Below are experts of layer 2 (counted from 0) of a mixture-of-experts language model. Rows are named down (a neuron's output weights, with its number) and show model dimensions 192-255. Each number is 500 + 50 x the weight over its row's rms, rounded and kept within 0 to 999. Numbers have three digits each.
Before each expert's rows: a language model's description of what the expert responds to. This comes from a sample of Wikipedia text that the model never trained on.

# expert 38
What it handles: List and table line starts. The first token of a list item, table row or sentence after a line break, e.g. "- H", "| Party", Flower, Primary.
down0:505481551461592544438450444490414463433528456461447541512490525486548480420619644407486544588533487436535500461588512514494568412506565516442619514433543580430609496531486475489509555440525543
down1:517518436427507373397510441528608466381487472509484537506420555566514510463479568480405512521536483524471456534523567534488593407526483524474563468460518517472444581549497466447466575552438473
down2:514416526483557511479511491485436613477550554415527483525495498499502519512577460422403523466534463494530490487503473635481497462565489521540542423456472510554485582536472552475539574479535474
down3:484470478448488461563476563403453508553518533391579438477470480541575499426508454437552510535521508478528505442582463686460453452485443519459459546483456413555506495528520570480501540479449453
down4:476481595399522542477445577514572421478503540463546551594464569435493573491484531558436460470476536553518552422434431393522530537520495468541402509448484559526488468533546582517476442518530550
down5:558471530580510595508594548566537509463452522529564524468482456528434514406404510532562484511458524412416473595578447452509543433509522522448512462441528446477414537528464569506557484600501493
down6:471561438502490475506543623453474472552488498483501530514525432529491552457489465568455459449542485516447538397546472653471452514527533550473508501528561513553563479458504485495571501469477543
down7:514558525489422404506510463538459512494478475580501503460497508611542452464529500522484523427447507517470445475523451627482510519441404440474493471453605503495476484454451495424590564497472390
down8:507424478544474545486525469554527538548540516545555400543472435423532436545543583472486474527453508463441481393425437503534514578546534499427528540459472544546526450443487541415513536555458581
down9:498492526508459468485500445516525527442527493413488504464478501454481467499438615586522473503449499415482551520458539538452467570558453470533500563450489430532561513357479581530555445570424403
down10:477433513489545495515435505395476583460425453514554478429541551482495508485465479595489520462501460423467521509538502500516421470491431520531481536540448488526591494484452548486509475486450507
down11:552485465562443482458496517429531525611502482591460458512521378478478483549574590517506500467496510539513491437531480535398444594571421567529493587504572556497520560531498460523431589668459482

# expert 24
What it handles: Quotes and word endings. Closing quotation marks and punctuation like ". and ", plus word-final suffix pieces such as -al, -ory, -en, -ly after word starts.
down0:475466436502459459491630471550513534385452443449443526493435501463556442518524509547482535576484524479490523496487496525539530476449452480435451513479502424536497505537411564469464471536511531
down1:523498479491488566552345563552471522506548446439578444489535502500540537517459534526524510421557570524527458531482492575552546482515473506525425435558423513488524483416504549519490436470535584
down2:485523530458539485531451505570470453565562471447447513531552481498528497502527483529547477459520472500490513582558497594554474508497450508458455521478627482543489499457434473505450441424451467
down3:583516419491559509497476575516502496481390637447575536520483498509522485491546497523485469568468521461518557449436421586427509425457491485466564427399577477532460466526511510517444453468531464
down4:517440456448403501523503505521520441525467529471469492500547529473490392417501579483404499520576454513523603515500423571465461531484455508561464448463599568613390553454485523506470596489575464
down5:574410451506414512442478497464525546444534559561434464487478601446478429442554501504485456489519415444419529518605442540483549418533423453491449487549466512592543518512483499545487478543471580
down6:449535512503442516490524428486442442514431514514388538561517586523445485551427475522469513555544523508507506464578378600471505518469478506491530416491540467535587473520513498395410511423504515
down7:444511508477533460557505455515478524466560552479519538622518554604453411518529555551509500473443453503501484508490479482564411467447536429468647477459536429555548469507552465525570478509527483
down8:469477488590403489525505642477413488487487388499453469514501479548439576436503440469474479440605487538507604451443536505475538549400438579447462511553529521494399451505528459529474465552519531
down9:436341427477475422475548478533574441516507540560439556542510482522529570451458532536531505467636524568564565423453549475483387491530512498521467540484486498550550615475569541626533468476529523
down10:563533475521445446531533420486505451517505391444412557568612475562606588504476512527471509400464489504563514440488429497508509447464515427437436493461482493469496438547561495500519413443509563
down11:597477506566514403391546553485487525542489518555540459519518543560519478644459495514477511588475486564589562461510467421482540560474550476454494572562593483410477552511489524557344488503560449

# expert 39
What it handles: Taxonomy and infobox pieces. Infobox and taxobox fields (Kingdom:, Genus:, Nicknames:), coordinate marks, and suffixes like -ist, -ists, -ians inside words.
down0:567486482460519498494476517520453505477536504480452441457463438540440457425556511497388445442494476560521451509491530479575449593468548524535516488502501520507480492515491470468467476453447548
down1:524508583447515425527447482513444379454471464523443489494443585470426508538505573462549512598561594512555482465490415502603381432545494475528459506564489514596495483455526525358515477582505531
down2:489514507439519343548534551566572514410474482465550505493449499500486534600432477421509516598509487557479504425495379459518435496495562588406531470490516560473460526575507469554558520547505533
down3:534590470523543495386436574499516566390412531442558541433535483512470442528470431425500616503548473499445416415393457458514546514491602482583525535474484411521583389489448461544569518418548463
down4:543456474512541396504436508452536524544398483483453503548473560567419539488474467482568571477502430511546458431585606552512597458450456517488460568507453456496450526400483572510443512479558421
down5:395541489575530441554456553533576563416465551558555468472507514556570474497514469489425470488510537529564488389570435508569414560438590482481528506434476428503480518409485476542495503470550445
down6:465400522526497510470549602516541527513536528490436524436490532599480560488585401455467523533603465506493496429449494500546544472425557416528456587414435459513491581512470452519444545487564453
down7:375473538456456489502425487547433428586548512574470486461401544472508429493507491391521413482521453463553505518550517533614512509402598609545574429502446474556487492491501573454502569470482523
down8:427522477537445413531520434454486491538493441550508552436566444466514468517545458563504525496500633424610459481440559433492561531539454608585480393536422493489472481450479484486609485540566427
down9:508477454442588560446445536564501518450505532521501540504501503567529470422464503468559551582462594546592539492474462624465497470502563479477519512519487495557488473522500543480458487502469479
down10:438487491502462451483497432520525458463528521548432439474553515459469490577528510517415550583577564538466480482475500565512448468544480501482592488501585496513465479446570545468499506496589407
down11:504597486486438552462405518384540496526446428573476449510472464456523523475538508555436476527492554490570446461538516597466529512480454477535504466626446537530513456501450485465488500561451481

# expert 29
What it handles: Paragraph and sentence starts. Double line breaks after article titles or section headings, and sentence-opening words after a period, such as The, He, She, It was, However.
down0:571542429461462508484475481544540475479476435508573438500437538394508450521529501509486498559522473526417514476500589499556532503485587500392507485543498534544566442498533534589511553532515457
down1:515470497487575567536461477458509403507509473429478561505427462475540516547559542476501533507516474424565528658546495554513495439504497451502543527366522405482531473564524478463497481571551594
down2:510485502543436512638562451512435534448495474499398498495410560533570499560571515398583498517543467429464506457554516504483510497488444474539490470532521395431534549536522493492551483532468493
down3:450502459535560478495453549521447508473455490569473529499430451479535544467522506527504461480497489455423473506508649543500486541523612457496423497529438498484499520497461421500476538514467450
down4:515584452583567499508479553550487445507402491511477489533581538505485441530471564442441519465566430508470645515536517462431496559421494515490480509452457450579473461479541334621511503480578584
down5:471556516557424427544548561479568441553498566573486473475430456522576481506483482514414453534482541530336619474499481454495578591428465535494428407457491427498535508540518563495485423484469535
down6:495508462542549461479524466543563513629556542375548541535545530579525476491520578426469473527474495443406502506530607559514556456508426490559495547543549529693449486408538455532436506601491506
down7:531373510531450432521484530581524458513560445539422535436488439501465468493512471534561530465509444514481577503471585638528503421519585455470466554427513528437556514492492502513433458449518490
down8:572552417435448550454559537525517584505473483546456537472436495443441465575534571450508475507466496523534524496526626520490478517526428456442493526382485436545492424517484465501419485533504365
down9:466573511518435543477471536517591453547501501493479554545551489478507461412593598371451541495597488453499499481562432470448434411530556531608499481545543506537476570445491505470509500453462501
down10:441601473494508484603543585473579488428457490441519531432512478550453461497463574523555523419566458457624447437484505482548452570540540479548503410423491542446551498583448576524484514463606483
down11:453443556469484419424436468469469563540459495461464491472507486547467492527472542568584443532562479416488499500505458638467490415472512455650442451410585446506485492501518520489504520484553489

# expert 25
What it handles: Month names in dates. Month names before a day or year, such as January, July, December, plus some commas and "of" in biographies.
down0:475462508530492497432443533468480475489457452542518588499502464545440550478548562480497521538572454454581430535440554480425579438488471476460609531499561508512523499478401481516506435508508500
down1:528431502495437445562513539508512585531501438411581443443477577499579445589515519589585485506491497492507504421532534430492514508528574420545461512470443498476473471552506499555413466506600440
down2:462555488489536462509526548579467549554461559440535512529495492458551357541541472581492454500573428461530409388419408539512594511475561544510481440424646469565575525502466475541503408468534488
down3:412519497460505425449628498404437523465569549415528538440531571541544495441572485494574377533373448439521424415565493500544431546512490434442467546418384465484569480486473520477538464522529473
down4:521510492554489495479512521562562537513583601388480480454445487395565479517502529551518551469469478490508538461516496570519431532462480481490462598529522447466470467492564420439464512503470496
down5:513524543477542568554499567514449468452522494532531471443541450603447411564496544518535515611560504520461482501458530452605450527506468561453514473557499490483501451546389555459523520499463441
down6:503575535563460447455495499559412530526522463479468548508545657520464454502431433452527478567489552522568485487513579531550460444373510518432588480440516510527516425402539507346526517563482470
down7:515500472562515450557404490563468536511452542578599497543475542498485463391471500523569603575554547456485486505498539524497484465483481499489450520447422489430514493499470461472483578442507557
down8:526514521598483520463578560548500350533527492481507505456450453490467466485530512609533524454501524376491546425438516452509659477487413527527486480476531485554480525511498427562484502531491512
down9:533529486461526511499477511617529469502525490467486505488448530543496468467490561550481518464549482542497544457478448614455528496498520501438489459435476522507494443514522460521491462533520428
down10:508458535483405514474521590460478463409501521474518454573529544556507576488500545522595466523373538416532514456467520639499504392620500446539502559505454551465495395481513475542484471500440458
down11:519568534565427486499512465436441498512543371491521474546453610454512525662489581466484548536458492535537524518580474482549437417563492498501476467421526486509565435576565470545532535505447553

# expert 56
What it handles: Acronyms and capital pieces. Single capitals and digits inside acronyms, codes and abbreviations, e.g. ADA, EWE, ECM, U.S., CNA-18.
down0:438511468421515489478512512521549435508443393448448484515510470464469564586463515426443528503413503536511405482554478431511443455569480495531420472488613492488540469554429518502510522492480471
down1:539454532483517462523426475440545450498535577491451449560489482505460495529458566501418447537516489394662479491348528575537503467453461491484467445505542471470565559532398607452506560452488456
down2:586478539556489486557538487524528401505483399479439459575539479476430464600627514427501481468525454486516489383451527398488468571543569538531525485514530498523627568546483543514490496469452539
down3:447598492491535559453549503501451458479464456592553536503451542575509486548482480449426426512504556535547385500441443538410514496441464585446480565477403544541473579452445493500554411507528471
down4:509561476436607475474466500624461579539470498494468480449460501491505407563473493479520542533489594503508505549508524501490444563550477505391460430482529468534537502466481556573467503536432447
down5:442456504572482590595464447528576471408499572470436431534453520468488479542562407470508522504488535444478527427474559486443449515538448521479495629485513510400473512454461471456458526514465508
down6:487426546473524512535497544391471558503498480485534506418513446516454372433434497408509467522520493554494449516481594494366483472475578522457599523557457523449525459513443538504546507515496553
down7:487595448516438516517459449524578501503594523523543576471516456435456562595495438499495445463447586485516449543533518521491501574511515487516464506506482512548505524548518461412556414500571541
down8:571504491502550508485479450573520490461561478557549477467556575519438567562552479547494614529431530497555459537393521567425524555578535508486486501435514466484528553491455497525520482475553456
down9:438524459427521574592503482476518580550547526508504468481462533495538499503559535561470507423453457477551424447543461548549551441432537457554463428582528526512526554456580516551514500544508534
down10:515508471484463542459480483510475550480440546509505588536490423438580554525550453531531518541529544518490556483515413420359507507586517492396460431572464545456517519528496533552554493483518550
down11:542473490532367521542567472531481523487533413562525506428546545493414488438476492535527475435437526446475532523534521577463499475545472330468452398512416567495462504365603478475488486529464456

# expert 60
What it handles: Section heading markers. Wikipedia heading markup "==", "===" and headings like "==Biography==", "==See also==", mostly in sports and biography articles, plus some name pieces.
down0:453469538517460539462470501596392512536540475551553521536487545527453607481550530537446494441494485499556455583498512478574531513493530487520553571435514466489487489437579533552485438549532585
down1:564524607380491437546441523443432535464521511554557509543491461526500596425574570514511525553439525528537528521501435486478565510523433485440470439518564528442533511476524505508443514523505518
down2:517490564525591511577527553526485482575428571564532538571533529523443408605553508541579506584490497417400425589469463522352541559475443515530499511491515537449442546598491509568508583477328532
down3:571510513603461481492483472515547545452469502471432504502524519563539585550472493588416491435488508499594517499494545529566500442399473576420558457486536561567469490515489555540484521519479482
down4:441565534476483521480538468611353481489500538469552433385521502508475510449411553546673512439489573498454536496561448453411514472451556547504517518542511539492530637437511520502499464493461480
down5:462445521454504535545473511628478411499504549539540441509467585403604524564531458476469509487545485442472592534559518567500522447398508576537427531407571442426492481517474540515535523482548525
down6:522485458537486541518402554653569463522474330547527575447431515539537483572509434547593499526519525441468551511469476482500438554559441508494594481567498477520434474530539493370459436490505491
down7:476540526451386504486548515450541555384492516487442513470470568482479576465526501553423531508510503512527476515476542478469540531653460478401466546582497512508437493512454510486485555540467477
down8:414417481472497609470535419438467588562535473432573435486464481513488495512512440530467503516493521534511514443530462464539477478426483519428447439533517440475471497488559500473449489507510486
down9:519482420481583581526450492516436458535491443473501582468419457409458488518455486445489455446357468567517578445477483539507424605533459567607566489475490455535482431458630508428573519444558459
down10:433539446578488473569528413472517584588485586528499516556474559576529566577504525575473549517558476505500471533522522578577529649544515470581517485492530526448488512467472499455524546529506530
down11:559526451460504466508502423497447582530482494473533485522523531423535537461503442444491499531535472508382519501499604632481467504544511481460450541532437502483463467546519517519504502586472610

# expert 0
What it handles: Infobox field labels. Infobox field labels such as "- Coordinates:", "- Elevation:", "- • Total:", coordinate minutes marks, signed table differences "| +", and mid-word fragments like ev-id-ence.
down0:434561420523519537439440581413453507463520451554530481450538433496481510413550505558502490476526445531505515484478540605485501572533521510432494569422524542573490477590474407467388554524584471
down1:563451442442601562516480571429501527498467506549448563525504489512512493524472485512505467503587543391603507530528506423564527439575531531536541570478589464408525479531548540519483459459487472
down2:499560572519480527458482499545515549417602455517450510584511476492474484396485439471491513406507529568447452541523516517501596528382527496507461485515508476439427526532422524555500500478485522
down3:512479527468429531381471534542576542508539461371599430509520499564581537442499550531603484546468559534534542424479504527536499556445493393499536577434458481470600446491498524517488560547527486
down4:455503514541436512500573526482488481579470440598411497551480461429557506550465457543503437395429514506544541457504500447432500411599475445547430559485512466482483577573544423489537451400503419
down5:515460478533422583505491488446540525454518513493484519520487451482511586548510570512557584504459519476531501516523496685548536465389540499478499567561495461560532455424428502502559468526435491
down6:551481422453535430376543547461442459421481481511575515540472420430441537560518514386469439420525530491515489484527528497491435461553369464520545505482480515518549436508485515628490582503458498
down7:632511498568526452504551511542450407510481481469484544552459485464420473506458542506650488449568435540451484505528449438507432493489621555486512508517552590419563467441540427415523574575502558
down8:534421486429517422561494539377575495450464638501585489418579416479509456340549451557562454534518512473462442448512487499562548542441431503487477549513465446526490556512548476528541612487466481
down9:413483549452450499498453495551555443558525420508455563476566563482532536495369520531530468589479485445456561534471439554489466566492542521510542349505488430459493506523495480506566529460503521
down10:493476471479465516531496454516442498494557457476491520467518570474508539485474546588451461504509453501451506512478502740527475488489512450500432498560447600447555491495497513521487482505489538
down11:472454442507518584491522479450571527520485418442479453510421504514449486532494518466515465526489508411536499488465584556498516515475564490510517482467465441429466470503538566459449451548417465

# expert 26
What it handles: Table separators and songs. Table cell pipes, semicolons and blank lines in numeric tables and lists, plus words like song, vocals and death.
down0:502559545492515542457572585500544510487549436432556554519455488548493576550497526587507493520426465458502521461485478533444356454548467462496445463466474516511419545440474450471503563539485525
down1:486476491439552537420469483538446434570437537418474500469503486514591519427510503490514505447420460462520482405487511472583444413517510490472438463494479502547530509549420470572514547499469527
down2:517519427468474481497542544555500508510519421580513423591451539560510516481444469573622510482514522482484484485483458509431550529534429513477426596456483540481399495565499490464391470523447482
down3:565480513535453536461439493462552500405532510519520474491459519543640528497600598501518545514544512561526446483424579581475465452496429508573462517551397505410474463455540591562413599507484552
down4:508485573519436466566527559479554510616549559519482587505525478518470601673516414475509527577449498488585430466447535556548552544536435440496459471495523571451493443423455503512480485428479537
down5:522478551552579466465452446397461498539530501485479534558540482554570401522543530510536541503503592492439405443503521552425470453477404497492567430399515528547432608534518573512618481524538515
down6:493447518494439511526468576444491611493435465510458514539493488458518486452445380455454521589520396513421537485483517560446479554522493530522431459490415505444442608492562480534395510519532588
down7:557556485528470435494465471476527503565512482521436501499548501447553504464484470450552549435558495420483481456593476458480495532558522529474516532552390547442485492409491512411513496528523566
down8:430548483487546355480486477519476586531628584595541438499500544542586469465537442474466414529502497489456529502528601442502654485535480466457501535535525520488465514433448454464538564537461480
down9:515556587516500583551378439497442509468562544496500512483580568458501475522488398482438435681454501445491457534524518516511573558510513444520585470505490437473411487471504475493515452486510497
down10:441480504492514564589504504430477574546528516543502500488514576570426521543555501501558515503501546443477533394496484584501496503533495510427438394477518576529511453600542488532487458521434469
down11:569525528441480514555566490594564469494516517450574499474503490528550479510535451569560541616558518660521561442484484545486634588455530444457451459448512543586472515472531476513489480531507542

# expert 28
What it handles: Headings and leading digits. Section headings like ==History== and ==See also==, paragraph breaks, and first digits of numbers in tables and dates.
down0:501466415423563553454514517505480536585560445565563527511457454455503549559446489503510528514446572460582460497419396494431448498518511436497455518540443528521441536444434434480429482523467530
down1:567515532535493501454485533524474571423494489430461500462596627594474530509478459477444469506525550524434510411493577444498549631430513499474469524484566594463521480479545423527514484466542518
down2:590524519511540513436460514542447473490511518564547549400473550552517457594482524585519544466546477502455450481456534453562509539503523511473527422505534516519511540433470493477431499508565515
down3:453467484500540529443545434549469527479469464584498449483393559559434451418522474467534359518559514385571491525525477410455480537542448476463450471542547476562529500424509496497449502498415537
down4:527467524514565512482380404462437535554611415507499467428499473360557560560423506566514550448572438531566435503438595626537422502493579489399459486516475580412533484446473558475522471535562494
down5:434523482405490492522522491585475495477543487527590513477454568504473579532438496435533557507484531500474502517518533507459506499443470547506514571509468555521516531604528574497447454497557494
down6:486441464449567501508587504437460462484475532518457535557509459387519441472496439548576495512485391476580479409464507501534387559488582482517403461531518483470506494330510512480508501435524533
down7:441408585470494523538413465431536461508502456518431438503497486643524399534496481533577462447531468474546440447509466451565537459559615527522457479470502484466533521498421485574532505419462497
down8:542387532448500441506462552406532525455492574508483467480503575525479594463572435407518511429589533522487466395533590470512479502440509473555489453491422453444512452577501416550490501554487504
down9:575548564562485573530540595492511467523488483511496541446447428475559431463481488565441535487390456537454503508407446479461556590481538555474585545546583580537491515440526449477500487519577487
down10:596491588641499456386481576567475439429510497465648425573454510492468489524565462546437541449487484551557558493459413382487569560490581483503564459467522363522492497618506474417488358539468499
down11:460521599534525555511477515496457536482508566456516403515521459474487473457436484559506454492584503563488465550538481478497517465557509538487352508554484475535498494444463560488528508523380604

# expert 19
What it handles: Verb suffixes, sentence ends. Word endings like -ed, -ing, -ated, -ized and the periods, colons or parentheses closing clauses, e.g. Ad'vert'ising, inception, names:.
down0:544407569487403478463410578573503560520487617505492409561678505584520549550427492472458511506574485599509527492547529436517509495450480488447439481523490418511388566502547502593387499406522507
down1:403511514558472536483475464519551437555512570544467460538529464508493488657463496436461528428433536494524492539465601484532469577506400465499531571508607489469509489567480600470551479507474462
down2:453539524424559560439485535494493548482540504478481534478525531495460498374537607515436509508507538485521461456489463648592451554512497547464570556408525552588463421482499541422458414591483567
down3:541502464448501514458436620395478532416526401589564492482414544533542590476558472472434537480566523454542475475524604532477490520532507503442508447473428521489510536521432613516484436570550581
down4:451550496548501467395529521455516483565464390477467435443452475605508482465445614539404615479530561465512488472450564511541495463562567507507538524512500445535486543512498513469498514523546558
down5:507511530436510529556552421521422493537451495552463514461485486513544430464483510627599445513487438500517467537514507431442426525457422551513568502528512365483484571540471524489405410445439510
down6:580480537400454528506570562599462460445501491478467609586544458577509584510509434441481538524469583567463490420466461474415536438500491494479532436422529505531520476548460596590585408519466502
down7:441471460545499492582473558558463519510579443425491551461405514592525545520466533514429449491512537492443531514432485586489553500545491502487465461511497499518470438546562563480510384471485538
down8:507459529510569500481466479495586415516429464435535546602442528471529418522512542516486509415548526437569500495440411602619520608479521484520611496422500551481504424440421525509445455555441548
down9:469492529487493402499537560601597531508450485561498577510444498526586379445522464457439422523593547491506436539441450514531524447451445559493484435528488519532499476558507531571502502551512525
down10:461468455537518472511494469501556491502521515549525473449566482551445500415461513471403459519614463455419507473510467524482552495492477552425544544568503543486538577511415490561529527502445486
down11:467498487493487498433495413601411454510505473505468544565517451549538633476419461489592544456512444421526470512492415527514656463439542519495467505448492428576505443393517550536536458514356498

# expert 30
What it handles: Year digit endings. Trailing digits of years after 1 or 2, such as 012, 991, 008, plus word continuations like -overy, -ed and " in ".
down0:495427524499434447456536483530506490517501526493490538483503492467513517459484607571515490443534470514479514515517529661454434553538484462515450566475492567473594472466488500493461488493459457
down1:490535490478422554497433520499586537451564489563503465479457514549535524532378561587508506523416552492444562589430482492443520491395542605422576529465433494481485502562419517458572490452518489
down2:470480506459537432446480559391447499485562506505514541409479563460500564514463524475533560500557552479472516532615495432563411502491443466507515570472456522456582366480442594496504549522402400
down3:514479487509484497452512343471530527507507648531407562457514521560509530509433442499398577506577602493476477559462531550484450507486588423452546474533430441465458544448400412492454489454602411
down4:385390576469615503490463500514514491518488539618485539445475524556527490513438567438498479481572570532517540464499584337545456514465493519470461453526574461452526553516396496460486561518558376
down5:489485569517497470504534514496425448507496460517487466446524530491504498471498618518578429442480432490478472573491536570436460598564475496468542576423454484392451562536541438524472512403439414
down6:513569586492560506528437557567538439510522530539468514544516433466522529501523546506496482487535485374557522497512519555585521501527491532387550487492599563473488486482471543594532526505560536
down7:532576507527532470598543587450549496475496471524485583489484456523475478565411556494510606490512436523569494427505595500382496598444491486571513443498470472364462423426509485451415543467550505
down8:488580477485500386482509484517532573522598566539366537450534516515417633577475449493447453396582539526543477475405545624591541592530416416541617595491461573498458566487456585391507475507568470
down9:424496500468585357482565492577586560368495584535523481471483526470461529592420516465594509518469531533378550449471553411481476410522514478416498468526528558521441465522524474460482464509481554
down10:514503542497482436481371486497535435409407496554491384532465463545526507492545457503481488532524406598535502501472498442416453517488487565470483411531522530497459480467486451541445447431428542
down11:492466517460483499440488614477520518427560594425469471518461502536616533529512602467555591508474516538492549463456451560492517489543546544493521501461457457408575473413533459505489520490619487

# expert 36
What it handles: Punctuation and conjunctions. Periods, commas, colons, "and", "or", degree signs and ordinal "th" after numbers, e.g. "54th edition", "3:47", "building and housing".
down0:489426535425462439411440412574446508473545477452536556467500545617463539506448567514483523447533431420570400580483420516452477368463460533494542506479493554473515503449517511576556505527597468
down1:447496523483515479573422463472458568487513515385446567489449488515455453600514522534545539478628542499592439466474462555567473443442517566548507449568430428498489570499511486450591484457589450
down2:529552494528462526378501466470485572528547465515533478585508483483528481518419479503506430576533491542484503508550545457345544458522643542525516493420503438561519615488477529562498465499500475
down3:423466542499476454502491475527484453514513436527478568568504568549569567576476559440420563462564447529517490468455557571425458477477546523433537421567491494524490486492429506520530513469606454
down4:460489426458406449431388505471501556480376513451495427570465493601426540422497563499456499607497481459561541564468599442532547479392452492510471458467438506494400477472569621559542535498432424
down5:435472458578487418502573487540573468534541437473481434548531502502492486487447442521468466462512499612497476566507434552469550447603561410437442490454429549494491456503440485416465486512575492
down6:460471550525437447587483518516533441521504521600560516486509513526470408461534458568584563499497531491477548508549485586486501550474496550493452545621448509476545492486403491504500442544428508
down7:532473448501402437503514551461609537462475486477544487486424485486533431529501474494559573540437418555487543453515588427475473526498520555468535452559457456431467569549421504518529432476548532
down8:500543407427382540483519506398417415502590481465411567540536466519481500548496600520300477501528537511423423567405519508534416363429465552453538439510516373509497489438515485488476545515454422
down9:428544487475472524510465461461590480578475535485537546537511488452545436501433518509537459452441550442437487531380485357560540524532427599474534449508512439455565513438511473463456448518508517
down10:512481531491504552447495583532484481437552523440497588469430478560520517497586511575507550464471450476500461419550509487502494529534476535464491502495533500600514504495478579448548430590440358
down11:447513458456390417465554473420533573548507580425447523469501497490548475457676458485508492576451492447512471550549547488506561514454411465543451559447422524502463497450551523472403506497472526

# expert 42
What it handles: Commas and prepositions. Commas and following words like ", the", ", a", "with", "for", digit-group commas as in 3,500, and "S." after "U.".
down0:464487460517537565464556516473448437548528499455547514452479475477550501380555430521476416500490493627477481515459511475411499456457447486443476512524488537467536531436597583480493502503428518
down1:538470452491505490517511523586501530483552422494465508445570477514502510564527444585501458467545435450499545514625543582512492493537460474498540505522460525440436491468546620603505511498438497
down2:556479564492535445384579556514468483480438487572421494482577440491430404481459532499455519409497519565465554428461462420502520485542532532524466524616456491552516581437514560475530504504551582
down3:571345478562568526482517532486491471498479444406540498514403476452524544432501492495448562613516473469464514440516485548489494453494461552511496505482512480566493477475530521545576540507534419
down4:494524418547469471500445525560544542575507486515410484485447614456468505495517411499518565498549512546413508514549544482526469506525599494505532502526543475529506540431570543490464560542510480
down5:486547495464560443487514461595413458523463452553380624531364528400520500505487497463616476475558491501547514498505473450580466405483447477490525552469483487563497484442440402503516438564359407
down6:616380445481497450486519451470476451508485516503465508509535521452494489560411449538568549504513537506509434506492427418444443539497497487528534473568483468474466472464485512516523483540459451
down7:558450585503505459488583487564570578500463479496507443455416507415513514402520564395533478503567438514519476534441533570481486504493548603562526486460467454490433521477655427447487503453519547
down8:478499462505562513482540507528483464481571535461433526503550388453449385530521603464461539471460431431518564498557426574542576573537471471485541486555510479487455533564541452478509567457549418
down9:480514422568530553501491552509450431428480506473516561436565521524458514494368584538445464588503533505493499586488585438536493559399611470548557500507569596526503460490509525483513549573476468
down10:487537479599584447486440404483506440510530591486459526517512479508505476486362529478433532524408599608564474498527466461417520482520425561574550522521470507465411484545493455509523585537505384
down11:530421550543592441504568453561567546515522505621516458591501483469426525396488513541522484563596526523494488570474458528415407458533439418563540537444561468532493467457545478503538523447461519

# expert 27
What it handles: Sentence ends. Sentence-final periods, often fused to the last word (ur., Europe., 2018.), and paragraph breaks, plus sentence-opening The or In.
down0:473523513477450559415479459530480495496533567537507458493504565429492532460452654493386490571534506587473533521539474523551467525569517402531564457465491548484562497577591542493530508502442535
down1:598457493415465358503627508541509500508465506493496444481538590500487509413432482468491485484537449554523535492556568535571524622431550476528464503359459557457473506538551447471450581509582484
down2:521478525497501551511484481474500535587544434481550461582541537459444452482452481621517536502498540545452569456577477642550559455505487534553551589501502384466420510373570473495470597494543471
down3:530513521513493472482547510599601531458528447479493514488554441520470504612492518464558514495421551450478517485413500531442477536481551508452469424508551473380548469489492496473529410491461379
down4:534555538527453439444518433496429578548533483505596422492430483491471447541459479414474464466513490539439460493527550430472566528561415535514498582610410465551468471433481497509475499412473497
down5:522522489557526568439489459527445410528560535498609483480533501551431445498490513530532540459519525634447507457533477487461528489466455466520474537612483516496470551421544588517518514521522520
down6:480459481480495562443482484493433531446454551429450466533564499645470453493426537523506532576494549418415487527619504562426456491381499491487513514519516514459470597523519428527473498501500495
down7:513505492494454510521496499472485455492574592418494481513522556484488477459503487503459440473532576555466485401535477608532455493542493495468502554513499441526466529209496527513465464514542554
down8:484468493406551553523492523523525517464523441444592498515505526422558540447478472526601512475446571533494575489503501483533512602519420536460509575477448373509486497385533483508433499571468415
down9:562539483485543502484488465446545479645556518515514551524530396475427470458422473417519527618571486560669495556527451510458533480478490498458464560467429499514556395530553552549592477544553568
down10:536531359412491445488487496546553477439467539528521485529501519462558472520525505514485458599494494490446379527447521475584528532527505477465535575477472475473436447587561548524474558593559580
down11:505476405489489441458400426553465522504548522477485565522456441482518428457491472544507532491548465422578457516557518583474565483529468510518543472473518467518430478531455499560464620539526507